config = dict(
    n_layer=11,
    experts_per_token=1,
    norm_eps=1e-05,
    steps=8948,
)
Below are experts of layer 4 (counted from 0) of a mixture-of-experts language model. Rows are named router (the router's row for the expert), gate (a neuron's input weights, with its number), up (a neuron's input weights, with its number), down (a neuron's output weights, with its number) and show model dimensions 0-255. Each number is 500 + 40 x the weight over its row's rms, rounded and kept within 0 to 999. Numbers have three digits each.
After each expert's rows: "raises" lists some tokens whose logits its average output raises strongly, later layers aside. This comes from a sample of Wikipedia text that the model never trained on.

# expert 10
router:464506429487522539559465526521437511528518596524581427524520530470517527495455515541532491499524509462520463513452458532501458527455493513550499499503512419497480531494465488490592460456461443458463520425492534504508544418528547476507508485423539450468543506585591516450448487527542512503509504577472518484489536573501505542488461518483501521423547488507492442468483471499516547578450479532501422528443524496478535486512528595564431511498448479547528507486429566479485515408504453574462542493498497468485533532507553461497452448620538464454437505501506556459535496490598474535456461475436479523558403449497511539517532492485554461519484456526516448524470501546489503520535527534498553469474484482517472588409514530533441460456455536493540498527535496486515459529563483
gate0:429584516492496441479430534515544465571436510444499504447474514511535551371509545566571437493571473441481514473495490521510471537522559546506456514475551509502510504451493474535475532529469408491521513548549513464598537436558485483505443474447541540517499499483516463499439497530535435585482474540540539598501495537470550487555505502504489543496503422548565535502578492515489498561529540548525514502532555408543546528492526526527533522463417501532489544426454473422466489489546529522554497546452536533543489560523464504499523426519508557490483512518464499492489540498558485477462462459526514546505501513476522575391438548499504520547491516476521488485473442506491516545480532428446461536467442498520541516537526584521456500462480463448468513501518439527497549470568490
up0:416542486565472535525488501485465432469559500500544493511472480459494552440540583548469483517521484469532520510483484529523568569534570545486482482540557439487458466549500476544484530481456436456508489513466465481630579518526461453413392505493513529551566522397479529519466469588492480542483461545440555545512474466519542473548529435510537477533501502522532549505463522569493454458497472547527528568519500481501512473458531525545476474523527513500524598488438498523512503536457499488485490487504531472492464506531501496582412487533554574471518566506467521515505513523426492548487497494535505549455451489505534558421489543514524539507474456490461438531532492425464547490524509460443473524555467423553503534462583524518545481546470519486533536543484462535521514513602422
down0:464513551526528483527522499538471508544484553541515505505453526495587480484606466573517505572442538529456524454530592504498535485496515522497449515481569472442522470490491585557423516544442525477508528501509513500488540456478498537486548516512468482474519464490433485570486493438523496567513485510465452514501474469449547536506566453512536448513480518501444536490516516493533516455501457493526458487616531432476459472568521477528462556454556517530535515544502529499497509577456566503476450568540495405524454520553509501450498514595458516485494540490445551448567572533419435533569420487530544429572492497463485536469502507489432562462447463542450486517480525492486538519480604508455470486503534487467436426562484494522399473468509538490493482504514472473474539434471513
raises: "\n", ",", " and", " in", " of", "."

# expert 5
router:455440419493536520600469527489440531567547599471523438503524519423460502436446439487541528488484440472522503470481422523471428456512474587533534434548519483521467519493481508507519525495471516527526411453473578456543533440529522485500547470505490468465503485533527453428488524476538484467506458546486501550534523531488548537500491566503464498436544518493493419473495538514486494603498491507450484493495462484533546467542489497506411495526547513490540560471509533525490479487522489551430501528514534479456558470455567469572466490510519449397523533528525515486509515500518481501472497454439439518502488471493498551524492467492591509500533503474477448544487472534522516563500488568504595453486566459587450535441580545584453469447474547507490494545602492512559443521523474
gate0:496500525482547600529570536474485533481528475477533525558526525435430588492505486497576450468452372406488418482505484386525474492536539434530370558498494507521533461528481558507502487551508517481479504490551490505507509469515481469483484486542498464478518486502497485498512393476473521487529533488521471477539541512432476490509553468548454514512517508550514562469514447472465470504501486513504428527475535555516494447538493430533530475520469445564533444545506425483554552446510488489475529426486440482482461510502460565512474537431547459488431556490513581525474488524492473535494460492526486504449554542424485548536468426537504558520436582517482494418546591526566505569492457520449418453501492527567486480493475489498457464542518491522551508509507471491488498527514544
up0:435481540454516436499485472572506527582460570542488515593485480544516421504510468477454559477527486418492608496485520431499501602529537498496527513468495483439556527541520467601520439491454475460479455504486489482513545448459580506485483490503497436525483459458439495447522481471472445514483494488493517513482534498486456507524459503554551474486471476465481423533508445532402529528522466489565451447480491445449509427456542462446443494489485493405509540432496517425447457553481513438521504461436485554520438606416487490475480553491398484568487489493522462501480486483524519520577422508380477524519525456506505515519541462496487510439439474514483554495474542565501500539507544508470515528527439514531537481536487520495507451511493532499446498470536469470511486542498510
down0:498543463415562551450528509503494559523491515543535534586513566509526460496523527571557564494542473445511512502507465535532519471536545476509463514556507522489442518601419532468536510547419554504555531477503508522544541571532548508562532579402514450511503484488463520418540491514501497430512525506545561481494498545569557547468457479437511533493533521488501543502466550516499497480469460471483530484494466444479474475458501460562466516542474530541516491542549420532461493559499497490494474471530464496544555447513370442483483493448478560441481504493474550493506528409471507525468439473462480527506532599468524504512480510464470542466449514519583480558456449506563477515567502527512509517488482489448515461480482543427569449476468536495391515530406456486540467521503530
raises: ".", "al", "a", "it", "ir", "ated"

# expert 25
router:449490480470447503485501498524430515553515570486533439493584532506494470492473492550546549450526472504531525552459435561426455512418499548554550476518536477470520565432493488429555453486514500497546496488482556513494552457485478464471527474492546435436483526485573427495485493476541445438499501534477548526495504494458522612525494485477498516437520565456539442483544456524475480525469525558454502534484441484442545499531515517569441495422463547512513511518480520440486493507563455503418492554543532438440469462481557446474501462578500415483470515483541544449522408395505486499529504496494443451514417441531505546534508481445456468489466507458509454511512442496495463481514511504544524513475489438570462550418529540498430511470405521483511494565525562515545482486464510
gate0:436523582524481471527508520461571473497520525517470527533437468476519542475503543487543486510481514504499468477476529508446537524493450498525498509466485500495436489453482421489461513452407559494586477548542459461507506559601517447522427483459448498475524524506491442496552514540508499548440447564536519521503510516525553472438485552400502601490526553491520505458488505409541515521518460444504521535475567464499485563479478463481506485424489522543485493523465484457416495477551459478531447506458497525421460517489473494493557566518474473476453580591473486543479476438566500496452504557551495539501477497518486458546527519530595526479510500545559395565431517505479464537396479521458511546546571560454520455488526484521481434463524440540431474518513529445494506485547451
up0:484545519547419514524570510444514543479496487525528576469476444501547469486513527551501530484529455577460482482498517560491509511469530518545540557455513473480480532435442465539540540485457547533502509542546496539511548512569462436607435488494488507473515514524577511484526468515462521505471533535527535514507437405443511577507512474454474566514518577514504527509479577471456479501469513483526478575417526444493529569510483534500475504486482506548497523505468392577478447451485561490466500481546474523438496545492505487462509575543498508467426530567448518456519519501481412557468467510557447449560517498507479461546511451620525542502486471500458423511533487494481449489417495493504570486600484554438474432474516494495462511484503485496445445506523514491617468529491487
down0:493491518453506489492511486501470479517535490513545494513551544517494503490513498515500545496471518555467534487483395506467473478542518578427494500535521428419473411529525530468543488572561513533413527433525476553524473509499554472552471471453484465522505534541514505514444497487493474491579528557469501536472467513529470468481546534480424477493519549498452510530547504478428502490496533499448449511497499491520450514513543528470455480571499501495549549449569528515524518540465499408485564449497439462464438524530534475570442506530501467553559424494492510571537567594439570469539483470536528497395505523518566562501459594491610531494518465512481535443589522529535489530480442457490478478528403504501485510448517438531465486510528495422458565467514568502518475520393492
raises: " and", ".", ",", " in"

# expert 29
router:500536417435500523539468534524435549535506573469504465557552482462474485436423483472583508499566516489547471552465495508473486518434479572513550488493475436479497559508491441520509472497475465427556476461485510562570534490518484468479532443518539438417489512483536446498460472522498451539490514530408480539448488513473498519495473478519492487470506470470508448457501529500481479513469493515538502497488486498456548491450522512507487451444436523557524513482488576447500446491464442574416516601557488415479541540535539500504466502490480439489449479605534516452517520469571470538475494452495489463487466502499475590516511450416548471431518476436495471491444468520472530521535536530533554464466539420568441520394533522517460488428439510461576468487541549539516427505509467
gate0:550516535515461544517500522566481508510475495519546571540509480455403522467476484558525499561482527530515451449517457503419503469520554581545444519470522449480439562528490542545485580527485539445512540533493469474555435520499522520491573476508439549508446417510501513485517526502488568583449502571450479514447492469499474527465503460495534500470501497471535487453445524479464482564458528534419459615507527470486461560551400554479509448524530549503463462524493504477500511422444490441435487496498442487497493571490484542454532460507503515553436488460461483553481484520525429457452492511570523426524557520505488513491461479582521490454496465432562506461522487521464523560585478502512518514525589458487414495507466471547430464498460493501437565453554545536514449497460502
up0:466523477465484487482467529469530483513552526512476472532512528511517495571559490436472517497545501389501525567457507543546495494553411458474466504576520519511514500491509468442581490526533524544516473521550544481462480446476435459515490423458566452519502589463512491481562461445514447470488562493483509477509505507482503515514528518486437470531512438459398531519494487487553600425524524436559549461501472550566547490469587483496540516450449486468488613478529515486498436537542463553544542536512534488463514523483508532503489503487462479425546561554533537445453502491511501539533551477497493600523453500462558436534496508446487452543530533560521452506441531554462505460419505475487493478491411549518602546472506501438473504473532464565540442532498435460480508508495446
down0:532453458534456449548493496518373421530521520484537513506550440543525451484582443464516454492498485517511530578485498424428460513443500559587510494534510535460518541456451422484507524516590536514521473464482554479383536458582467515539570521561514479493529533524522457468493501454579519429531544503473463472476509459433490510495527502440535445505512536523511452459512502458528554471463533545459507519551455545550489493512493499513519530499536465521494591423478567561566498555506534516456438523487529608512550519535476505464500433488474496455500490467539570457481505555578479515511524431570555487491465482533498437472489485554485485506470557532596523563495482500457465501519482489481533489462476485503485553498510528549482470526450554482479510518524538536593508448462493
raises: " of", ".", " in", " with", " and", ","

# expert 19
router:470544500498436554526491526520428494541495559513562480532538550435460491469454531579476510510529495467505499483445473504471415475494429488609518428566502455502509527512452446420559433465445477471510454419501515550504514461514429543478570505408513498489474461513487463455478493472472439488474522578494458563495517530464574531531482506485440426447537506447494485465444493486499577497514514539465481569513505463490469484490492517586461454445483523513496510459467569477427480487510456585467502559509541488481533437472551488535487457516498466484454521575540541422482496467520486524461436451500499465556441444561516509504488436451552496458464558473541477494497465542477480582447481502560503453516535441563471564448517532547442461517465501537553453485485503483515424540530494
gate0:498474515516556500456424521497480511462416516532478426578469494562473419494494428429580528521615405444512496562482483497498526536501533400518557488553479411502538507522499506510534486474528532521579475470522453528461431431548489486513516546458546501559472501491458448479549487473565505489462502476557541440484447503473523494496461436579481458502539454502477527539479489509506454471520498453590472484507527492565457551520483532540502524558458447477434498493504451508469517517487503485489495563440584484435552567511457526483553476544548499570497549468529561456513599527510450495540486496538501423481451525490483462521523618444529502469544468481403531537460532519491477519431481532472510448480502453482505496512460580504507442440492516514467487518494505470524511514487485
up0:539545573596540458499512540519526464545406561487444469565477496567498515552552448448567467538559477509485453568470475473525564503513470467547447448519504425429519514589426560515494577498528575536520454420506534515481521575541486480509491475403557513506467484425450480549489462480574511460437521451502478424530415468485470475471505449531515480522559488450553506549515508501483495521510474473499524485503437452546456562513497570511503557537489487472459503528547469573491510555476489528444452625490510476408511550520501476492547490539484478482501488482533556516500568564496542538496472484487540479486453529500471468498502563475431506490495521479464561534485490499489500536429534548504499424454492500528500440502518503527536476461508540567487514473430446491511535459541478
down0:540470553515405449510470549587472512504581500471444567508557482506479455505476536526533481392517475521485562525508492469466500431428561562475537542494514501476478493487548475489475547487450548618429463461552438468456473432471464442462550441478492531548459415526508500515494536531527535480481517494564469528496492548485472505529506525508496484519487563448491485565497516497502439505463529518503496439473506502507489578461567543488552508494480514455500526462562584546491490491530439523518475482480492490489568549443512543541497505537400480505524452488514501553550460509416493478499524511520500558530524495419424457472468473516511434496572537559539482504479544498444508503538522514434529446480517546478530462458435467550540450557490368476471417554468501492467495549508555
raises: "==", "===", "In", "|", "The", "After"

# expert 13
router:521498429486454518515476556506496565528555564491591454561533543445498545408467487552559516539557431520522515492450502532513509529423486572538552485574533479440525551519544492464508505469496505485461464479526556532521557473565491474449504505485483447423451462547563543496472483580544420436507522528473518516482502472463485577540480559492431457430544501513551369490511525489470554519507476530459483522467486445450527401500527563530455485466526541528541527472504545475426488507506479505474568548542521475509495431519561432507563506541506505498527474516517568472543484498525491514426481494452429480547470466493556540485503445480509501459474475458523452498476419547493472526447504544478494491465517505537506525427551568515480438501440561484486459498574474561482456524545521
gate0:516461509500463577510465477531475424431543496465451494504501408482470528526510479563553539484484427466555477497459493446430508489414481464516486577431455465517576514540465544452525521504484455523518501493535511530503527613492419477447528511484491452473478523502499536442528442403515475451456456497505427434452644473511430515499495479494475550554493493448503487468550477466523509446451516545480473505548543511494526516530538490474439526575496553526571511436503541538498517507493579497530499489471505436546494498502559404543444516498487490447502503422484568511513482510482444465462591483481513501483504439478469517538443495435526547523471528505525479527538472529451508499447465500517514499650436468537477461487491506492540525518522512478486513523553527494554474460413515
up0:574484578529515437483446516513518459504457498546648568484441507536507463448495464465519471532533536493493480456507551431518524539490534440517508552492618548439483474450591509545511517464508570475468487503519541569532483524532489487507529443455489500487466465539506492498494499505482498501550540480494457474439482514421512491429500478514563504422508510478549525424459532465470536526504480475514538492453501405554551547447501568458487496506523512500439533514472538481513500497453538476545521483455490556520525514432513519475518375555562504509509386542486529505465483486463568529496464451557498528519516483522521480487545442456531521534494495452557491520466440505536462514546538475503520610512364485441528502478459457489439516516485509460561409476532496550498478523491514
down0:449515490444461540477469507507495637489554479459474417530507442461438466445510521493553523467499539498473505462512506448469518493510547497510519530517541451478524493537557474514486472470508450489468421553524542527500565535610500490442532530493483480464448476440443456554498509569453491491501494461488531545432466543469465563491431429402449439465562489551496447526519508510467477451520439554514534537534489488470492508509468546508533510455530471480471537534473477508425428439523521533558477521487538522517494484514486467501486501433544416531560504530536582541459459462480488489533585506435518412494519508497519506496538514445487516492598486523514598540465438509462479491457512489477462455475535491573507421429524487472507431476540584522507501495627479492535500500524527
raises: " in", " on", ".", " and", " with", ","

# expert 11
router:481479421471514550548486525526507582487526552499535449472524537461497540465444458521527479511601487429579450505478417520499393492480468533635510486552513476483504553449478450506515465459469463434516429514465575573558519478569532514474551449465598495478468502530564445533527496477503433457513449502490499535514506519489497514487496479515454493444538481498543453422538475510437522549491493519522542522438475468415492439544539571505480498485511493571493507469506526493473487395507478491460508519527565483489514467492545474497491465514557456471472456562527536448540422500549511493441498494471496494515450428543508514574493470438528517473457553482510476496465519530466503535518465490484545494499516416500517528467542559559481455441462564449551452533531524550540401492526535
gate0:417478531441464526531487526523516554480534561507500470534510546439550484409515430464561495445520559436510413491533476450524512523511497553536481502468543561506485490509458432541503457505463508593575463579428505579554570480499494525523417484443487513497497526451536517482512469505419473521447492518532505557511490481555451452536518451533463517494515526498508495492476506416396521506437544524487517485474530473537490518482456542463481506456524551501502483504509437478528547503466460522476496535525489509534489557473502498515520441475500414458468475570476534479492479506502451500476467505532545567513490410530448564474536526548506562604439491492435538492496517500482458496424502519475520493408520626559533535427493455491487499528522487478439561487473472531462487617530534
up0:474536532477499552520555438471532486506433566422463447499537497468542504545457489475527484467499513367537571573599525473517478512527478577517540477468512487491457522477527440484545550438485471536588528453474507584545478517474416521502495475442500484472564508537554505548523467489508478484578502462533520446482540471538455487492436457545525485505525493548473534482463473505489537548518502575460576558471545496530558539552503542448507561491444531526532427512479554490486570565483441451489490520563541503492434538524525536507490514512482524475526564389538537539525454508482499536505490474492528484515488519542493509411488546548489458567478468446481587431483483546487494512551494488505526520481521585494521529443491518528471483445501542488439414500414560464475483578506520
down0:528451575497514519461485510519550481508576545548537504543503474470539474521478482530478529475446524513502481467599530584534484507481433459466536510587529466532451434453494480559464448470512539553475480525455501512468510482506478505454410398515518487473519481510481539457484462472472511506501470414551474451534543512508552550537474522501494476450437449568455499478488472493486525544602517476434465529475529490533455464577393485440498494424513441494567515493511519542445507517512493526511483527482527478478503448479557471466464561494542455489458579475481566537593518447461447477503474480491459443497514527506454584525530497488523573539504468472447478498452585564574518516521498507487513530478495551504467511516407573499515447511485479450491469521401564554435489591522480
raises: ",", " and", " in", ".\n\n", "\n\n", "\n"

# expert 20
router:515467487472449525575514468545450513556488517471503499564502546464489514466472476503532534439543523427521443540459451546502434496434507521551558503487516432479511531514498506438533462490473465499542449521488512516496524487515497528444500451464549472450500453518521492458521539526556439488480510542467536528472502502438494494566483518442483453407548488500534429445467464437542551526424547608506412558499491453505519509503546526540449491511492493537469518577486541434446527453513429519456468480647506471440524511495558518550466518544531420521471539487479563494479500543509450479490503435490513465507461506515510524564522450471507473444491462448627430535542526563442512498496505563534507454476543451566478495452549497488489511471453516504522506436549524525521417478527599
gate0:506529501557527474525475482492475522511463475475467475507501479524440526511579482439518519556521494506503480458440497477429509465514418523551502537442526504561491464591510526478470507474448411431492446452491445490550410533520492404453526455540541453525478463530524474550504507556475518543526510452551485497511546565534452501479579514546543419484471490550494470472471520411541526538463522511494460506481441417452490473483567535485512524489474477461436456595515415473528543457521474524531578544494579530503501544485574531572519520553436472509582476562497558502375532493503521545449447458529483448461512542480440458544538548485501442492499497506488482565510481441506502531528473526409494524519483465523549465489570517540503461487400511492438531482496483509498480470462512
up0:447526593530533505491532511542500486486503512508485466526533417433457491488491474473506569531528512512495475483496481451424497530503481482534452400507454521553510433567543544510496465451456436536475541481516500513471506456475500519522538487583541516449507427482549429515493446475447502560538495505546485569477538562541459494559519438558558541492458531496592559440478486504559492547552483452468523492448441502495522475471454508527569551499455507425445485482489427450465523471521432492425521470459521558452484521473532502535485483518473480483487473530542482493453457490491481481481491365470450477447550469483453466521474532500593470460478575453455573500459534498584558516497533481497514564533510472500506520500543521459445470463410484537425519525458450464460564468421470
down0:496475546529513580497408459489457525484463501444531533492440457500526501515440446435503556537518525538494495418419519490513507486515514539505505539457531497515438472583478475437508485432552502497546474536557561575572425516490455437448556432518433562562521461488514508563488511567535565515452519524517466512534505521530460492509488512491575561484499578547485541478567541454460541453524497454480519527561481423460464486588429516496456486476440483529502483528505513469440445483502484536490522532506508486500536495471476474511486512462503525429484424435462521532574411521476502473535457437427531514587507476503499577514504476524510464490528529426495483538479528545502483572454511476491548491461513527480577507499486442461537500552441527507524526560451431471496474561406546
raises: "es", "er", ",", " and", "at", "."

# expert 18
router:463506478449459563502491567547445534574504480473495489548517576416484560491478474541503483560526457500484488553491491490465472465450477539562537503534582486499535558542453455483563522501438511491565492476478592555518526446538480522505573476511565514504495453497606522456524512516516498469462448555419466527451490535468519510544519452482441485446535437553514447457508549483512538494532464575478470498484479503467494543470566554543461434473490511563479496486474543477496441489531431500468505537472480440481499483506481438530435518551499457488478510509446539484519454574521494518424455477422518462556444460563457545504502480463448475497420506422498469536544379482485505507488577571559533464502551446533450560429506561526463501511450559470538457504520518480482467529542515
gate0:570528476468508426512505423536467546504444485511427506554452505448519514557477562490515502488535519475539502479522467464485453492482553541476501514473505477509493595605513455486461540512537460557626438566449465490568462505547526507519555526456513470497448430530476524424442563527489484504530547495501557519379464510514528469545539472580507479532517563558421509529564471550532527473541476511501534452441439595452490535462540493494529472439508492533500373510491420463498503433594516490424534485508503516469499558513583520467500502452510496506478470532524480459457520449505462446482530543564491491465411495548444545470529492533458500543512509586491487486467504514440423527520551481515544475461517469511519533495495506473490490485478504494527498490495524511426481481465469
up0:621489538461502472530480458469529445480475546442563475495475530486557557618492456483495554505461482542443484386471504436493470471486486451502451483467477517546518429451495502413512500503502473479554567639487514468545455494577576425525503499475510540561535466489505516482528441475514477479471423476509487540479496446488538509493495466436556527495509457489468508436548552584487590489514466508557476492487471384456501483590543472531550555525524489528493446499513498516512592476489472485493501479501561510484507430501554492515530493530459535484516455435479492449521506530508512518418519468517511544522538516571533542511451554458523504499559511510499514504498523439501500547509493488479598431546513470542456543480481549466521443568487512531441528482499478468508526446509431
down0:521518507448554569589502519541546554509522479448599539475525492477538550498474544468513557547520494497473468491468579545499480507566530420455490513489569469499503467460493526469525473534505456491537544495490425491545516487480525471517460392527548430448540501478464570500446514484484507545456547474510516520602529536580475489426483521454510411498503515437441504483545513464502476542488438496601528513481460529473559483473523457459524475501537517521526547480460561424536589498517499523498432490512539477493496563551519573499535546529549499419506477496460493479570504516423552448489377486486504524524507506423472513556468510528530473431500490537519551517443475510518517498454482573537487470503469547554467505533472516573449490539562467482435488520515520438569495562482543
raises: "The", "C", "T", "E", "R", "A"

# expert 6
router:449524441499504545494485564553473584534483517483587438516524559513452531450428464552550487500532480497532442545430464527492451467460465512551521483520528495497509508471493443483563435491502483499512475464531565541540542442530512522428536480519566477458504443527591476442497497539526503472461535616501507572488490483461537550523506461476459476496532465498469487468448438447425578469460509487498478564475512442475495472478506523506467443489426453505508581483461542455474476457588428486491515551564533465432521468493498446575437464522454466479490501548512544463505475484541484522465454523455452502552443428574543528545472467443495481483451501464545472553462485563480528549554488536585525454526589465567498525477486505575484478522463501504572447537507492517547498510545502
gate0:528575405528493553499438425477505486528595545553525524508441465482631497497521535480495512516453545419539478491444521512442471461510467543504509479548521487501542462461484448492477496514476526450550574582515525473496498463546487530527464501452498471494489468411479471459467469450589498477458608564571442501505503479545503581474512470481506514474485512492530543385534433512543519476437542514496521498498530450496547454446509476473516458508515457532530497525541507552458524416500434488466455486529514554567501530542477475521521526528480548514542528485513541600514474472528509474480481535462563473542478547478486516526585427525486499489499507509473516490485523479540509562495490508542523555478422438516439380552545496541524513488479523414510463485540509413541531530466537
up0:579532437546524582466456466498497510506603530510498441529486425475643502485519544480498518435444523482541476482544524535479449466458468505495533498552505514499496478410482443516471559501503520486508471567444507560466492493519572551481432440454516487508502480434496514543446484411622520477441568584503477563430520490516506528501473487476457482463487461472527556424536427506461505467478533480554554568468528478466483448457488472478472505515544488535514481534539437511491559488522458502474509465528494499523456562533500476519513503500502520494524518501423550495545485404510492482490493502505527482511445536526478522531590400509499568470494511514492453549524508498620492534473457488515523503435444483489441425536570485525527497465511419440469514511513527420526485534523500
down0:475511555470462511458474529492582499555492475520515557527536491543525497588467540484491544507528404499484559501527485490485521452477551536531508509421488507486530469492546573462494494446520522483509514440501481433558442535466529480535459545555481529469469508521507544431461512480481517564441529550514481476538509455470507474489565462497455427582527575419505501445569510409506443511508471429553518493515543578468504448531534503481529515539509510433517509447484511520511547531565508556469404567527543490498461478542501446476480507515411482461494495540487504459443493413501512436520508535537507490451446522489469432482558473453476508485436510488501515522466483623526600417494419447534579478459463493486524482490517440534525486476395526493482491553453437494522559512501478
raises: " ", " C", " In", " The", " D"

# expert 4
router:477499485468444544615451516533449577516497614458596453561540537476472509488532448523514523516598431467523441558493432513468434492481460516504502447553513481473550526482466483481509459498474519496576458463522569520471553470519502490475521434466559489468492491501529474456472495514514475516488514593485520524446523551468575519490484492480461468432511484463509514521487476455514531509456519526467466516497438486482523433526514520536475471444490532526475554512509520481502490497542501587489498515569528487444530458454533499545462453555503498492457491571517570451502471499509447529433463484408471411578480490566522561557461498463527492480510496429533467531449474581478468530536471563506512449464536491558508523438507560561481445523453614435543462547506484543543442493548515
gate0:586495537507493506458534515523473457593471462556484404523504538452445469481434495525482497517472450476542496459549549443476521516490467489463465493550551515469494531479472472517512518539510492522559510458512481494455469508476504458496436504502509521490502492577523473460508515546537491489432512528503467529510549506449449498530485472463532492477516544539582553460531518457558474512525492558551531437483467482482508519505406476529542520438508449519445510557433483589443466527434423549502496582468457543451569516554481515421470440527445514494433607511450545556526455514494469534441458488499487512543492561400614516509503441490465509534476448476530552536470544538532511531487410529493496457486477545471510468464463450538517484486542534470488596484537468469401424477549552
up0:475517418510542510533505476529492509443569503454530606519506485550526471522521509424528539458549536534452492478517489524568514444488506477544552506551499477576518509490547537532545511467479516494487460528510573504500535474527477526477586485485476469524483501476506466542479472476431527557543497464549501466487444489545557469456547545507481508454443488494423496529481478587477541486522495487470497529506554526470491460526555469475431477536482547530572506491552521407559515485514545445442477425461572472534458442473504510601501488439545510502557411529530492458442527528503511496519542497481452475468542467628406506581453571511528533477555544524496466422472443501471480502505578486528447500506578483610512542539568507501477510564445459503513465504474533502525530510454434
down0:470529584465481517516457483488520489466560526443507469474459525527480461496432521519553530502513533493556547512512581530432482532440500495503485502567478488475476531531564525451541475516455499523479434459539520542449414463488500478495508489519491476488549501605474557512473507544527481481502494524480479497488609546454544541459516498532545488473517502443519443458486520499505550523483484527521480519480445520545556558483431520466522407435485525569493492535505489450444488535485454562494475497498445541469559528512420500497575424536521446540499443486473529468537443434514479463423395531546461545520537588491471483578514513446437524371580465486487531489536473463490470450408524529544577524450469482491525424548487459488434462494521579482465529489553497502537536493474498
raises: "19", "1", "3", "4", "20", "6"

# expert 21
router:500472461491462554546466517550442526578519538465543455536504507459465550513422514553544563475527427475579526472479439453474468501495494491587458472461529409464531549473518463443556512538468520476481425440449573503476538525595467477471493437515509527433493501603531446479479534534496472521492531509474538539419495482475571496502455526467460485460486543483562517500512444459482546485427566506508492575491520456457516464504537553588436528477497475526530471538498526498499478414524486532450543473516510437512504450472521493535457447595537433464456554492468522462495520499547504574460446505518529463489494521575513535520517492486524449472533497454580480552440500511499470540491481520536520426458560488478433495442550483536522486490485549452521480494537539505590403497475479
gate0:471497501523504523492468434565412548479518441459509459470486520427540424449448485443529511472467447477463476456508546506519614489542500439468535478542423518610550574469526463520503435542523510543556441412458500507459510460457495564507486562501480440486471481560491471514491472491440495511484477485527435436521557521552512509507495467520561515527469456510492610523483493457433546473570505501483458448462550477577533523473557499539500501512512524456454487475503553545456499566518515557449509462474515474465555492529430501494544562438515484455584481530486531522504493506502527516583552533456453443538530456543537477495483520580542534499529458501470528468461509517486507503476543500485481463496518537476491453532580500456454422487493487532532532582534550470506415479571422
up0:486496474427544503550456412520539530532423517476488441465575529559480406481455572574478491496472511468479450606496491500529566465540479488490465516477490539484525497438464415503546441490524474527539438506454481488547523441526538597453534584492539440551523422540483539509559535512450514483449552575514482555457477509512500500508549492519504462533511486518435558475494518452496440500537487570470442508496535476599454539456538534494520555470484557548475522566501581517492531554484552506468548484468468452477596504485472457487491603495466468538523529495478503456459493550440462554526524478533481501427521400538558533435511542493475525514555502557425450494509461547488448448499551517459525485505495506450463515538476445508542518477521519510501537546516493483485473535511476
down0:562456421532440519534482467447498478509558512443436468514514491464494448477439423482442502461470556483474466533545503466457417490574494473482494542435496529460509504425459492507554486471536502532490511460502429544535506462500443446396468476538560590433463489554457536498429535481478517467533499513468471520449494487470538525396506550490496488475482451542505419393501557532475506528519498514507446494488456505498456469573491538517470442481488571484490587505545543472538492538476444481556505538519493544465567418486492524543488517496545461509474529479520463531461541471428473541435517546531483470402464508469455465537472524459466456532509558497512524452567524516494468471455502469460460544453404490468455478566524430465443483576487534483508544445503475470519460440504496
raises: ",", " in", " and", " (", " that", " on"

# expert 23
router:463474472469487526500469483545407556534506536425560472504502539400444501490470447512512544554549469489520496505455459495458468506506473489611493471537501489484555552484522450474497497478486473490515496499469589528521564479517509519489532453504556456449466477499565482455506495515503443470509560564470536507470587484440604582549475524505473511452529468502519539462495512464505527537470510561546534541449511472456528504507495477480521442542355536508524568554480514442442456513536475591470546616522537465476511513443540484534493477592547478484462485511545497479479469513513499475467507435439493523554517519554508520546483445451487457446462482455489538537507427511436543549520548474549539496498582477530482532464493507492412464505437579508518460527577506504523434496524538
gate0:483454430556471535557486465456522498475532513539501576506550564474515504504538429526475554410497554484472475454538500503474451508552547504475533548530507575472527523593477505564496478525383510480468486532551443481505503524549444497418493483442507432518531503574537557483452528502536488543483541516504502471401505483581508500514512526522492534490488468527566474485529535575453484451453489509482508533597513455526567563467485475478448456483498520487449526552476510506522505509533489478508532517553499440543546551556505541519594415476505551593461537548500543441495534544471511488491517520499517494443543492500526570538508496499541506518511495503492521531535458522557464458506461506499476471611568525566478473442514601548551503563521610486443483447541460508543498525551476
up0:532473480476521488518545551473513497499483513543605460474486484470552561544470510623513490517491502516481498539534505469456485507537520481422454462534510519502513506493507549446504380472539581484469468591481551528488499446455500479505492482563470536505503497506491506455486452536497515458491447533526465499563543524536483418483509486474562502460416539515472451512560490567494550525551495556499515443588469477550422533488554472522559480522538561403577485410484478578591528581468499454489513477498528532484484506540487455534474537538473455480484538526506552545543474471515452552534469411508498520514594515485543455477478516461442500473506472517489567465451585522481492534542462508568508506451459567526444499434488528514467501443584481522535493521426519553445476524481524
down0:479500463463481518434458478468482493494464528467474488493507465496393511528621530543480498407509539473501414472417479464509563521534499519459496516462428552491531506598421495583429579499457548508467450507528455529505434573516504560521479473473486472539484482520507507457570464540493557541574483567513497527412490493488510575446409483511454573466483468395460506533482478513505475523427530462461492548522527549469504531581468438516482546499405517521485486515486484499468500559482424497428493460506468499565533557498447521522457535472495494480472422488560528581482541514533515503507533494558462506532533527518501499491471492450510557493484592479478493470562412525485525499528503481528489482512510435502533482513558483451508593499491493481492467467492452577521471505488488
raises: ",", " in", " or", ".", "-", "ad"